config = dict(
    d_model=448,
    experts_per_token=8,
    n_empty_slots=32,
    router_score='sigmoid',
    balance_bias=True,
    vocab_size=14864,
    norm='rmsnorm',
    tie_embeddings=True,
    parallel_block=False,
    extras=['capped logits'],
    beta1=0.95,
    beta2=0.98,
    lr_head=0.00729,
    decay_fraction=0.705,
)
Below are experts of layer 3 (counted from 0) of a mixture-of-experts language model. Rows are named router (the router's row for the expert), down (a neuron's output weights, with its number) and show model dimensions 320-383. Each number is 50 + 15 x the weight over its row's rms, rounded and kept within 0 to 99.
After each expert's rows: "comes before" lists some tokens at least twice as common just after its tokens as in all text. This comes from a sample of Wikipedia text that the model never trained on. Tokens count by the router's weight.

# expert 63
router:38 37 51 53 39 59 35 70 43 51 55 57 41 29 69 70 35 50 70 69 49 65 71 64 66 73 82 74 63 25 49 71 26 48 59 52 75 74 86 76 51 65 44 51 37 51 70 34 65 36 45 74 37 37 71 51 58 39 67 36 46 47 61 46
down0:42 52 19 15 09 73 48 62 45 68 53 69 60 29 59 39 34 50 62 46 72 48 48 39 83 39 59 45 32 43 11 29 29 42 68 55 54 54 46 45 44 60 58 55 24 76 49 58 42 33 74 59 42 42 43 53 54 62 62 41 60 67 39 66
down1:44 89 44 46 51 23 37 60 58 36 40 63 23 63 35 56 65 79 05 41 52 65 51 18 42 49 21 49 58 47 74 53 84 63 35 48 61 56 24 39 64 49 40 63 43 48 55 58 67 52 69 23 67 50 23 33 59 66 67 31 51 71 56 50
down2:50 53 58 56 47 40 40 63 55 57 49 84 52 59 28 53 70 76 48 35 30 63 52 51 54 61 29 43 67 71 80 64 99 49 61 25 42 42 56 62 51 42 55 72 65 41 45 45 27 70 62 53 68 70 37 49 60 36 26 65 54 44 42 34
down3:13 43 32 58 52 45 34 55 67 52 51 45 47 57 54 73 31 59 64 42 41 34 76 58 25 52 56 77 34 55 19 45 76 24 53 52 74 57 38 66 54 57 59 51 45 22 67 62 26 63 59 20 79 71 29 50 44 39 24 36 81 63 64 58
down4:38 56 35 67 28 28 68 44 48 69 46 38 41 56 55 52 50 56 65 42 42 16 33 50 49 35 60 56 67 24 78 63 61 35 35 49 38 35 47 57 52 59 57 50 42 42 36 62 68 66 43 38 36 29 13 24 73 62 55 43 43 76 48 46
down5:73 58 44 41 20 43 37 48 43 65 36 33 60 62 46 68 32 24 48 60 62 22 54 48 75 39 29 61 44 44 77 44 40 38 87 30 20 67 67 49 53 56 67 41 51 45 54 36 45 56 48 49 52 32 30 60 51 66 71 60 53 70 47 49
down6:45 51 50 59 61 47 34 59 52 42 43 31 59 53 69 64 69 63 11 36 39 86 40 27 54 32 50 47 63 64 41 28 52 28 41 37 51 41 71 64 58 61 57 34 55 54 43 72 44 43 47 05 57 50 30 54 72 41 78 35 55 81 48 65
down7:42 82 65 27 46 61 70 38 43 57 63 36 70 36 61 58 51 25 74 46 28 59 53 55 35 39 39 58 46 85 52 52 48 49 75 48 50 36 65 55 41 44 75 45 43 27 43 42 07 89 67 51 46 53 47 44 50 53 37 55 55 22 30 40
down8:46 30 19 62 41 14 51 60 28 54 66 46 36 62 62 57 34 60 65 71 40 43 67 30 70 56 43 29 42 77 68 53 33 30 55 66 48 63 49 70 57 52 51 46 63 53 46 40 70 70 44 37 64 29 39 62 61 70 28 48 48 63 51 38
down9:54 53 48 50 49 19 56 60 55 59 18 60 47 38 42 59 52 60 81 70 52 96 67 67 49 60 54 45 58 45 23 48 48 38 55 42 32 39 45 54 48 72 42 36 71 78 48 47 50 61 71 51 67 61 52 44 46 62 49 43 50 52 47 71
down10:42 54 35 63 33 29 29 56 64 53 38 55 42 28 46 57 59 55 46 48 46 99 57 69 60 56 18 42 11 49 62 61 59 36 38 63 47 47 36 50 37 36 52 48 57 53 68 54 71 43 61 31 46 56 10 62 43 58 72 71 53 44 65 51
down11:35 51 54 31 54 31 61 35 10 46 52 40 47 80 72 34 59 61 09 54 50 60 22 33 52 38 43 46 47 69 59 53 56 61 52 58 44 46 47 48 57 27 43 26 37 38 45 39 54 59 61 46 46 53 23 38 57 50 44 45 67 59 56 47
down12:63 46 70 66 27 34 55 27 64 60 47 39 60 49 45 54 74 27 51 42 42 67 39 42 46 49 36 55 59 38 44 47 52 58 84 20 45 49 46 75 45 24 40 74 73 56 18 60 36 64 66 73 25 61 45 56 65 53 41 51 45 27 60 61
down13:34 43 42 45 38 53 57 59 34 53 54 67 43 50 51 51 50 53 17 41 34 69 40 32 57 49 29 31 57 54 53 55 40 49 53 58 32 43 41 35 42 40 40 25 49 62 52 55 58 73 61 28 28 28 38 43 61 65 67 52 58 62 62 40
down14:23 33 63 69 41 68 67 42 71 34 73 37 41 58 37 58 59 53 45 22 48 80 39 55 54 45 35 70 60 43 48 53 67 32 53 42 67 36 66 39 51 35 33 65 71 26 70 22 58 56 78 66 35 45 25 53 34 42 49 63 51 64 49 54
down15:42 75 47 81 67 32 50 57 56 68 22 35 56 54 65 76 43 29 49 56 53 74 53 68 22 39 34 45 35 36 62 52 83 34 77 47 56 72 71 78 43 45 62 65 56 52 40 50 68 82 50 53 44 30 35 57 70 68 38 46 54 69 72 65
comes before: " ", "-", " —", " W", " A", " Yes"

# expert 97
router:69 36 52 18 45 42 66 61 35 30 59 38 62 44 66 88 38 56 46 56 49 78 42 81 55 45 52 70 54 46 54 63 52 33 21 51 48 42 93 43 40 58 49 70 19 68 77 58 48 38 50 40 45 60 69 51 25 43 45 52 24 41 72 53
down0:48 67 16 48 79 40 68 64 57 57 91 45 53 60 25 67 54 67 40 55 37 36 38 59 83 52 42 44 51 44 61 74 45 49 45 34 40 55 57 62 15 54 46 46 62 40 61 99 47 68 34 61 45 51 54 45 52 51 65 32 54 47 46 55
down1:45 62 51 45 83 22 63 33 26 55 60 45 39 49 96 74 36 47 51 43 73 37 44 46 36 44 62 44 58 24 60 34 46 58 49 41 44 35 43 47 76 22 42 45 39 73 45 69 51 83 42 36 72 54 55 48 56 30 43 19 46 51 63 36
down2:45 27 36 48 36 50 57 35 72 58 60 58 39 42 49 47 23 45 59 48 33 63 45 10 45 67 27 29 56 58 61 57 66 68 48 77 52 66 49 66 49 38 28 78 37 20 43 55 45 37 36 29 04 40 65 55 48 65 59 49 69 44 59 31
down3:66 55 55 50 50 51 66 39 65 66 54 57 22 46 59 43 31 50 43 43 54 63 41 58 52 70 47 50 71 59 48 09 26 55 72 64 39 47 18 60 77 26 38 36 45 37 75 59 39 57 54 36 53 26 50 43 35 30 62 56 50 67 53 41
down4:51 51 44 68 17 49 23 73 51 56 47 44 23 39 71 39 40 24 37 63 73 78 68 21 35 33 53 42 56 77 66 68 48 45 60 48 59 32 64 34 63 54 53 50 62 29 22 52 67 78 47 46 32 38 44 24 61 54 56 60 68 28 36 44
down5:81 79 33 43 63 59 58 63 56 39 49 35 68 30 15 79 52 41 36 23 21 46 50 29 57 49 52 62 39 37 27 52 42 46 63 53 27 55 68 39 37 43 42 66 37 45 51 45 39 56 42 51 56 51 71 45 29 52 10 55 43 37 67 55
down6:41 18 39 48 66 36 41 66 63 67 30 61 37 49 30 53 65 68 66 74 54 53 21 49 59 46 65 30 43 72 73 84 17 32 41 52 47 49 56 81 52 32 57 57 76 24 25 37 52 44 69 67 53 18 53 37 74 60 68 64 41 72 32 59
down7:80 63 47 42 65 58 44 34 52 61 51 39 63 66 58 76 68 61 46 37 11 20 38 74 27 67 69 48 50 45 35 76 45 73 38 46 36 39 62 71 59 46 57 54 51 40 61 47 49 36 61 35 23 27 51 36 35 37 43 39 44 62 49 50
down8:50 57 31 93 50 68 42 59 34 37 57 40 44 32 48 06 86 34 50 74 59 70 58 47 61 79 43 22 58 37 49 33 39 74 58 52 41 42 64 53 53 53 61 43 62 41 47 39 43 45 57 51 41 57 56 40 55 48 45 88 35 36 54 51
down9:54 58 66 56 60 58 54 26 53 65 38 46 64 51 32 64 45 44 50 59 52 38 60 41 45 33 42 59 32 71 77 53 33 57 38 52 26 62 37 41 35 58 45 53 75 30 54 10 28 51 41 77 33 41 63 48 49 71 34 65 37 80 31 73
down10:17 28 69 22 56 50 54 55 41 57 56 62 46 27 43 70 48 49 48 28 39 46 53 41 89 55 00 38 59 26 35 58 73 65 42 72 50 41 62 63 22 48 55 38 49 52 63 67 39 60 67 63 69 48 47 58 60 35 55 68 37 40 39 67
down11:76 53 54 49 42 62 33 54 41 46 54 54 66 52 52 66 73 42 49 51 63 30 60 42 65 43 70 45 66 59 49 42 28 59 58 55 38 41 13 56 42 54 55 41 87 32 47 44 54 51 59 63 35 78 54 67 49 67 63 50 79 38 57 24
down12:49 25 47 73 42 51 47 69 42 51 58 63 77 45 61 61 61 41 36 63 43 38 58 47 49 56 35 62 78 62 55 40 64 92 30 68 67 37 43 42 22 46 53 47 41 55 41 65 62 45 27 47 66 45 48 45 48 16 62 70 58 22 53 31
down13:53 43 24 51 45 66 51 64 62 41 48 65 11 35 24 09 31 52 42 57 72 96 34 45 61 22 08 47 53 73 69 72 60 54 66 66 35 20 23 33 62 53 66 45 41 45 50 48 65 54 34 64 72 56 40 35 71 52 35 76 46 43 65 75
down14:45 30 90 41 41 41 63 49 51 46 43 45 41 41 69 56 61 60 77 58 31 62 47 36 30 66 66 63 41 65 41 42 53 78 40 59 27 49 52 65 25 52 33 48 44 48 34 46 41 54 73 36 30 58 24 71 42 71 45 64 58 48 38 57
down15:80 55 66 30 54 75 69 32 35 67 39 50 58 43 46 46 61 68 29 40 58 55 58 50 37 56 46 40 50 56 50 39 45 73 70 23 55 61 43 53 23 65 46 45 60 50 44 62 56 66 61 50 44 45 58 64 53 60 19 51 59 63 62 73
comes before: " ", "-", " /", " |\n", "|", " •"

# expert 34
router:65 55 39 26 30 41 27 81 45 18 63 69 57 43 70 77 19 49 79 53 47 92 46 69 47 45 52 42 47 40 72 88 29 32 36 70 49 53 43 52 81 37 47 63 45 28 49 51 27 54 64 66 56 43 70 56 62 54 64 49 67 65 76 43
down0:34 36 42 57 55 61 49 69 59 41 48 74 46 75 32 23 68 55 51 25 77 35 41 51 75 62 44 39 50 70 46 64 40 26 42 31 30 70 58 61 44 60 59 50 42 40 43 39 57 56 67 61 50 45 76 57 50 82 27 71 45 10 72 53
down1:24 50 56 36 51 35 51 60 66 38 47 31 59 45 69 70 24 54 50 77 53 22 52 48 55 75 41 53 63 61 40 43 61 58 43 51 45 40 65 73 45 31 38 59 71 61 60 70 63 59 44 55 28 43 25 51 77 62 15 41 48 42 56 44
down2:40 39 31 51 72 24 57 56 60 24 35 36 36 70 49 48 39 53 44 30 59 63 56 19 80 64 45 55 66 61 52 45 55 49 41 29 44 63 39 41 46 44 58 55 62 45 47 46 51 47 44 76 45 56 61 51 43 61 43 56 59 77 48 53
down3:37 21 57 61 51 61 51 44 31 23 71 62 24 48 55 54 40 52 42 71 59 16 75 65 67 31 29 44 56 60 58 56 49 57 49 45 58 32 70 54 51 62 46 37 38 61 40 55 39 21 55 13 47 30 71 58 35 41 43 42 33 59 56 64
down4:24 60 43 44 17 50 50 58 36 36 35 47 62 63 55 66 56 64 46 46 54 46 23 21 50 56 54 40 58 31 36 54 45 45 44 56 33 54 57 79 39 42 58 42 70 45 29 58 53 56 43 37 46 31 57 54 51 53 47 66 57 39 51 64
down5:54 42 48 70 31 40 51 53 65 51 37 53 53 75 61 54 57 62 58 30 41 52 50 58 55 38 47 20 27 58 48 44 41 64 27 50 62 46 60 29 70 50 46 55 34 44 46 71 38 68 41 69 68 57 47 38 59 51 61 56 56 54 67 79
down6:67 49 35 53 70 31 44 16 53 36 64 69 23 64 70 49 07 55 56 61 53 59 66 37 42 61 46 44 52 50 67 53 65 54 63 71 48 55 47 34 33 47 44 65 39 60 52 24 46 37 38 22 36 31 73 63 75 24 65 62 61 46 46 22
down7:40 01 28 58 37 45 36 61 42 41 44 60 75 52 62 16 59 44 47 55 54 43 62 37 50 53 72 44 38 34 58 51 45 24 44 55 29 70 49 29 33 44 38 42 53 47 54 51 78 25 26 64 71 48 50 67 48 60 49 45 46 49 44 34
down8:69 44 48 51 43 57 49 63 32 67 82 43 52 54 42 62 45 47 53 57 50 73 43 32 81 60 67 39 55 49 41 80 56 75 45 88 46 49 44 39 62 34 34 23 47 20 34 66 52 37 46 71 51 78 53 90 63 58 44 69 66 70 45 47
down9:54 44 38 36 60 62 33 59 37 43 70 54 39 50 70 52 85 65 11 85 56 29 49 66 55 57 54 44 14 62 76 49 47 56 48 24 61 45 64 38 48 38 49 32 52 58 36 34 80 48 51 56 68 63 47 66 43 59 41 74 36 45 57 44
down10:64 47 48 76 58 55 50 33 69 46 49 41 21 60 41 50 34 47 73 45 65 70 30 72 51 54 43 45 43 58 53 25 55 55 60 59 46 50 50 49 54 39 42 32 67 49 70 36 46 64 54 65 35 71 59 38 42 57 82 36 34 67 49 47
down11:51 51 24 51 65 45 33 52 31 72 57 43 38 25 55 55 47 59 40 36 53 58 36 46 57 79 55 54 19 73 33 42 44 39 58 51 72 49 47 39 58 43 35 65 30 34 53 58 40 22 82 19 65 57 52 59 41 68 42 55 68 37 41 34
down12:31 42 40 51 47 46 71 69 38 41 42 73 31 16 34 37 41 66 72 41 84 49 46 61 37 61 09 87 49 31 69 33 45 42 36 25 42 77 63 77 25 76 52 09 13 61 72 52 49 70 52 60 30 40 54 42 34 61 47 66 41 36 40 18
down13:67 51 58 37 51 37 40 57 82 29 56 47 61 86 52 48 53 46 58 40 71 54 62 61 46 40 79 39 42 34 77 85 39 52 56 55 56 42 42 49 53 43 30 45 37 56 61 66 69 39 50 45 47 32 43 62 40 77 60 61 31 38 68 61
down14:57 68 54 46 54 53 53 59 49 61 38 31 64 51 44 48 60 43 75 45 33 69 51 54 39 65 49 60 59 46 52 45 56 60 61 64 40 65 41 49 51 51 48 24 22 46 35 53 34 41 69 62 64 73 39 59 38 44 53 31 60 27 50 68
down15:70 76 40 58 71 34 59 54 33 53 24 48 49 29 59 50 44 38 62 59 56 47 42 53 39 41 44 46 48 33 67 51 62 50 78 75 52 58 67 57 62 45 65 40 63 54 57 26 36 55 41 66 05 60 73 55 57 43 71 54 53 65 34 88
comes before: "2", "1", "9", "8", "7", "6"

# expert 44
router:48 54 36 41 47 41 30 76 29 44 60 61 44 37 90 62 24 43 53 47 33 63 57 68 51 36 83 72 48 50 31 51 15 26 36 73 70 65 85 65 42 60 36 69 45 52 46 46 53 36 53 69 42 29 67 25 59 14 59 34 22 33 70 61
down0:77 35 81 65 56 52 57 38 53 50 60 32 60 64 46 57 45 43 57 21 42 55 44 27 33 41 47 36 28 65 61 67 56 42 19 66 68 53 39 38 35 58 41 57 67 25 65 57 66 51 70 50 51 45 62 56 79 71 44 51 44 53 25 66
down1:33 43 43 55 70 34 66 37 99 65 37 46 50 91 41 49 52 69 69 53 72 60 24 48 27 75 73 43 50 27 47 50 65 65 44 23 51 24 48 58 43 45 45 58 53 48 53 38 44 43 69 29 50 53 54 59 65 76 08 33 53 28 67 58
down2:48 08 33 46 35 57 63 67 84 65 36 64 38 29 50 40 22 37 61 67 57 20 59 72 29 60 67 46 71 38 34 40 73 51 40 49 45 34 60 48 30 56 47 48 81 50 78 49 57 54 63 44 41 55 65 55 89 73 37 49 63 21 65 46
down3:51 38 48 34 61 55 36 71 40 51 62 53 23 57 57 40 77 56 25 47 40 10 45 74 27 48 45 34 24 55 49 26 21 28 55 74 42 61 45 51 29 49 39 47 51 51 38 57 37 75 72 32 61 57 69 28 30 75 61 25 77 72 34 49
down4:38 49 71 83 64 37 36 70 55 42 53 75 54 39 42 31 56 81 57 39 29 39 33 49 30 60 52 52 45 18 68 75 59 52 63 38 66 44 56 44 52 57 41 37 52 43 57 49 45 85 69 46 42 50 37 72 36 62 44 34 60 38 40 19
down5:43 44 66 66 58 58 39 25 57 31 68 75 21 84 39 43 63 68 81 56 47 56 75 60 52 59 64 56 53 42 48 42 71 39 91 27 51 48 57 41 69 36 24 43 51 49 49 65 24 70 69 65 33 46 41 62 34 73 58 37 34 49 43 33
down6:34 45 42 46 66 73 25 66 39 65 69 65 58 51 59 35 50 58 64 72 70 44 70 73 57 37 99 44 44 61 60 52 58 57 51 64 73 42 39 47 75 30 65 65 45 71 33 39 32 75 83 60 51 43 79 77 73 24 33 61 29 29 50 26
down7:31 43 66 65 57 27 32 21 71 76 58 49 61 43 56 48 42 49 62 37 53 00 33 41 43 31 32 40 47 61 52 67 45 34 40 56 62 57 38 60 56 34 64 63 49 45 67 72 86 64 64 37 53 40 12 70 64 67 69 28 46 41 51 44
down8:41 62 35 52 37 40 64 59 45 51 61 81 40 37 51 52 60 53 34 39 23 45 58 17 46 20 47 62 65 71 66 91 69 81 50 51 40 43 52 62 43 51 51 33 16 29 57 41 45 55 64 36 71 57 22 44 76 70 63 66 43 77 49 37
down9:70 48 64 58 45 46 52 18 51 72 56 43 38 63 50 34 70 51 27 30 68 52 51 72 43 12 51 27 32 63 64 63 43 45 64 51 56 28 25 66 79 15 67 38 32 50 44 46 30 63 57 37 59 48 38 67 43 38 66 22 42 66 34 68
down10:28 50 45 60 68 32 42 58 63 38 43 63 58 85 55 61 60 47 59 41 66 75 64 59 45 77 55 41 92 35 61 49 71 61 65 23 46 44 60 63 31 52 48 35 44 72 82 47 38 62 49 46 15 48 39 35 47 35 15 32 25 36 78 56
down11:40 18 45 31 75 52 44 33 33 60 61 58 26 52 52 63 60 49 54 48 76 49 79 71 37 21 50 29 67 39 67 48 66 44 33 38 46 30 58 70 63 43 28 61 54 44 65 57 36 63 77 36 31 61 64 66 73 54 52 27 35 25 67 65
down12:36 46 53 54 41 60 32 37 34 53 68 65 44 35 34 56 75 68 53 64 60 30 65 38 29 22 49 31 45 72 90 47 34 45 22 60 56 60 41 60 57 48 31 32 51 35 62 48 56 56 55 64 51 35 30 68 62 42 43 15 52 56 11 71
down13:68 25 60 66 64 49 54 52 56 43 57 48 62 45 41 34 56 44 63 50 66 19 44 82 21 66 36 69 62 30 42 55 45 62 48 55 55 26 49 37 27 29 29 49 52 49 55 60 54 43 50 54 47 76 72 55 64 62 56 59 15 50 88 39
down14:38 49 67 48 16 67 31 36 54 47 41 61 48 40 68 61 48 52 67 54 46 35 49 50 38 33 38 65 60 59 81 67 49 26 64 41 52 65 37 31 39 35 53 52 56 56 34 46 70 62 59 47 52 45 07 77 76 65 48 80 55 76 24 47
down15:37 53 45 27 54 38 67 54 52 56 52 43 54 60 53 73 57 72 51 42 20 45 45 46 49 20 48 38 45 61 69 52 62 48 50 57 60 41 74 53 38 43 63 55 47 58 22 33 43 46 60 38 28 56 47 27 32 33 32 40 36 53 60 19
comes before: " ", " —", " +", " —;", " .", " −"

# expert 47
router:51 32 67 34 30 47 18 82 42 77 46 51 51 29 67 72 24 41 68 57 22 63 72 54 70 45 77 60 67 23 47 64 42 47 46 65 71 83 73 74 61 69 48 58 42 58 49 36 60 36 24 75 56 60 60 57 59 51 60 54 47 66 68 50
down0:28 48 60 38 44 74 65 54 58 63 49 47 63 35 34 64 30 30 42 51 49 76 43 50 26 71 28 65 76 43 52 44 49 18 93 73 38 44 54 64 08 38 70 36 42 50 31 56 55 60 41 46 41 16 38 37 38 52 33 62 65 72 59 65
down1:50 45 44 53 41 49 45 54 55 38 36 45 67 71 50 14 59 84 62 55 63 33 37 55 77 56 57 37 48 53 39 30 57 41 61 54 73 49 66 72 61 62 57 56 43 65 50 65 36 68 56 35 51 55 22 48 62 64 49 52 35 40 51 51
down2:55 27 34 43 47 41 35 55 48 27 39 62 22 57 49 37 69 63 51 76 54 34 59 60 49 47 33 35 34 41 60 39 50 43 62 49 52 75 48 39 37 66 34 55 41 61 18 59 85 35 35 43 58 71 43 71 36 58 68 50 45 44 26 55
down3:58 31 54 53 57 48 55 46 51 34 61 40 54 38 53 39 30 34 99 52 49 00 23 47 54 66 42 73 41 67 58 54 45 48 41 71 57 47 56 69 58 56 75 50 59 66 71 60 50 59 53 62 27 65 72 42 45 46 35 45 37 66 35 66
down4:87 36 63 59 73 48 42 54 46 49 13 40 35 54 71 51 31 66 36 33 67 67 52 38 36 48 37 66 34 62 63 53 30 70 61 40 30 58 32 43 44 39 41 52 49 26 42 54 33 33 72 46 50 35 41 59 51 34 56 46 56 79 23 57
down5:67 73 27 45 49 63 39 56 30 32 65 43 50 38 34 63 52 60 15 44 42 65 39 22 61 40 64 60 34 58 49 46 46 40 56 20 53 69 29 35 44 31 57 72 37 56 32 40 39 57 60 81 27 59 62 42 72 39 65 53 76 93 34 50
down6:47 58 33 54 58 42 21 07 38 51 78 41 50 33 61 48 53 44 42 66 37 45 56 49 47 88 52 39 41 31 37 68 75 49 47 47 47 75 51 60 56 43 36 69 52 46 35 41 56 48 32 39 46 50 52 65 49 59 59 64 40 44 33 48
down7:48 46 36 51 33 52 48 47 74 64 33 37 46 39 72 40 44 30 49 69 55 46 34 72 68 61 55 61 15 64 41 31 19 49 46 74 54 62 47 44 72 48 63 52 43 46 43 58 52 19 64 61 57 37 33 50 65 48 63 54 62 63 53 51
down8:35 61 52 62 52 51 58 43 40 47 48 35 43 55 42 49 43 68 43 54 61 43 46 63 62 61 60 49 49 40 67 57 38 58 94 39 67 15 46 73 55 49 51 42 33 34 49 52 48 42 81 57 55 31 44 54 22 48 66 47 76 44 27 57
down9:32 69 80 64 46 18 60 43 46 42 73 38 35 51 20 49 39 44 53 59 27 65 59 54 36 53 58 76 58 21 24 51 50 36 43 75 47 59 57 31 67 67 42 39 68 39 78 50 65 06 45 42 62 38 43 45 48 47 38 52 54 43 59 52
down10:61 45 54 37 71 50 47 54 79 60 51 55 53 28 36 70 51 46 40 59 68 00 37 54 39 63 47 64 74 54 67 81 55 14 63 63 53 48 36 61 44 54 20 74 65 53 42 50 39 51 34 64 40 60 71 54 35 77 50 46 33 43 42 45
down11:54 30 69 57 49 47 67 47 48 45 38 57 33 85 61 27 64 60 53 63 49 55 60 95 76 75 60 62 46 46 39 28 40 32 56 20 69 44 59 45 46 49 48 77 65 61 61 64 64 40 69 80 34 41 12 54 56 73 33 50 65 39 67 51
down12:27 60 53 45 43 52 54 61 40 49 65 71 45 71 60 56 43 31 52 52 75 19 62 39 51 67 43 62 52 53 24 11 34 70 57 58 53 43 68 52 38 47 24 73 35 43 33 73 60 41 47 35 39 55 41 92 51 58 66 61 44 47 55 37
down13:65 62 57 29 41 34 53 41 59 44 42 52 37 50 86 55 61 42 63 82 77 60 26 39 58 48 29 50 27 73 65 33 72 47 59 54 44 44 70 52 94 58 23 35 40 50 66 89 29 62 58 23 54 55 31 88 55 31 51 65 28 35 34 78
down14:55 38 50 43 90 45 67 56 63 40 61 56 45 61 37 47 50 49 61 52 37 09 46 60 48 74 46 49 94 38 73 57 59 53 53 47 11 49 25 67 36 48 21 60 69 37 79 56 65 63 49 67 61 62 37 33 57 71 50 60 43 35 40 75
down15:50 58 29 51 43 87 22 57 55 29 60 47 37 56 37 44 34 37 30 55 71 47 69 41 65 51 46 63 92 34 69 53 44 44 68 43 62 45 46 56 52 59 42 33 66 39 31 38 42 62 34 52 43 45 64 29 51 72 33 44 46 66 46 57
comes before: " ", " —", " +", " USA", " Yes", " W"

# expert 113
router:44 51 52 43 50 40 39 65 36 51 70 76 64 36 99 59 14 49 55 55 54 60 76 51 55 47 65 39 57 40 44 58 23 49 23 73 40 40 58 62 61 75 57 34 29 60 62 48 56 36 58 52 40 61 49 32 57 27 79 34 28 37 79 52
down0:40 42 51 38 64 43 64 73 43 77 51 47 52 65 65 58 63 52 70 69 44 69 52 66 42 54 48 53 63 56 82 46 58 44 44 67 64 36 26 29 61 48 33 46 49 46 51 47 51 42 28 39 38 50 24 20 18 57 45 55 41 70 66 51
down1:55 47 79 45 36 69 36 60 73 55 39 53 92 43 66 60 56 35 23 74 62 51 39 52 43 52 47 50 51 53 46 45 74 64 49 41 50 28 56 33 50 40 36 35 74 29 30 60 55 40 42 51 38 40 40 59 49 46 60 48 40 45 58 30
down2:40 32 41 46 35 73 31 63 59 40 46 36 45 48 29 55 51 42 61 32 45 54 47 50 45 57 26 76 41 47 37 48 77 48 53 40 63 40 39 41 33 58 39 43 79 44 34 61 62 56 62 68 49 30 48 58 41 45 33 48 53 46 39 54
down3:31 40 60 63 70 33 43 50 35 62 75 37 30 62 62 28 47 53 22 47 38 10 47 48 44 61 30 33 54 26 56 60 71 48 46 50 37 43 41 55 51 27 50 72 63 47 65 58 49 31 50 57 80 87 50 53 35 63 34 59 60 41 56 53
down4:22 53 23 41 43 48 44 62 37 30 58 40 22 55 31 39 78 42 81 39 64 32 55 27 76 60 46 63 57 37 54 51 75 33 45 47 48 35 49 41 42 48 41 58 71 61 21 52 64 54 46 49 56 47 49 65 46 32 40 25 18 73 29 53
down5:24 45 58 44 63 44 70 46 69 61 34 47 31 56 27 39 57 48 51 68 55 37 47 73 54 56 66 55 71 49 47 51 50 45 22 41 63 27 63 58 60 65 75 29 46 66 36 42 32 54 61 57 48 53 78 64 58 46 41 40 39 38 61 65
down6:43 17 64 63 65 39 61 48 41 83 46 43 50 44 87 39 44 42 31 46 58 00 63 36 42 82 62 73 47 37 49 52 53 71 44 54 47 56 72 49 56 67 52 33 41 27 34 62 44 46 52 43 73 48 79 65 34 72 28 51 76 26 78 51
down7:44 26 64 44 47 43 03 30 39 41 61 35 43 72 60 37 66 48 78 29 34 46 36 43 55 68 60 57 25 33 67 40 50 49 70 65 39 38 54 46 60 72 34 46 74 27 16 59 53 61 58 63 61 53 67 43 28 72 48 43 23 34 38 38
down8:60 57 54 42 45 46 52 38 61 68 42 43 54 55 42 57 40 52 22 52 51 83 58 71 60 25 60 53 57 35 77 60 76 49 54 40 53 68 39 33 67 60 57 57 45 53 38 30 48 64 57 58 19 53 38 41 52 59 58 53 69 90 34 64
down9:24 69 33 45 45 48 60 50 48 54 49 62 57 46 79 54 82 36 62 49 57 31 67 42 27 49 51 63 54 63 52 66 32 20 41 57 42 20 45 43 74 57 63 60 39 34 49 41 33 54 44 22 56 21 54 47 70 45 58 30 53 30 37 41
down10:43 57 32 44 39 50 24 50 35 19 58 24 36 46 36 45 76 49 93 20 46 51 31 36 62 52 26 63 40 42 50 48 60 44 60 44 36 61 51 41 56 52 46 46 71 67 34 49 62 52 69 60 74 53 48 58 56 37 61 50 55 36 47 47
down11:54 51 43 39 56 51 61 61 40 50 57 68 47 33 33 58 23 35 28 49 63 66 48 38 43 52 66 54 73 42 29 83 44 28 34 67 42 56 62 44 37 63 63 45 63 48 47 44 21 71 50 51 37 31 24 35 51 48 31 60 59 77 30 43
down12:40 60 66 47 50 53 48 43 49 74 14 33 49 57 55 33 32 52 48 81 23 57 63 68 46 47 41 57 38 44 28 28 18 70 56 37 45 61 49 85 47 35 62 62 23 25 54 40 57 35 87 43 34 24 30 39 70 50 44 68 32 42 54 56
down13:40 66 49 57 46 34 56 38 60 49 50 23 38 50 52 48 64 37 65 03 54 28 45 61 55 49 36 72 42 09 38 38 57 30 66 42 64 51 24 51 42 78 60 40 62 71 40 59 65 60 49 62 34 55 63 38 78 38 68 54 55 69 44 56
down14:76 59 40 40 45 66 61 36 58 62 69 63 75 62 58 56 57 47 38 46 69 70 45 65 49 36 62 59 50 36 38 29 43 47 26 59 78 54 24 27 53 63 78 63 25 49 47 45 56 60 18 68 22 47 87 24 66 17 41 43 43 44 46 40
down15:70 43 88 63 47 53 58 35 41 41 41 76 17 67 35 52 49 33 17 40 49 42 50 71 57 21 67 59 74 54 43 24 45 41 40 52 68 59 60 29 47 57 59 75 34 32 48 20 51 48 53 64 32 64 69 44 57 42 40 50 48 46 54 19
comes before: "1", "2", "3", " |\n", "4", "6"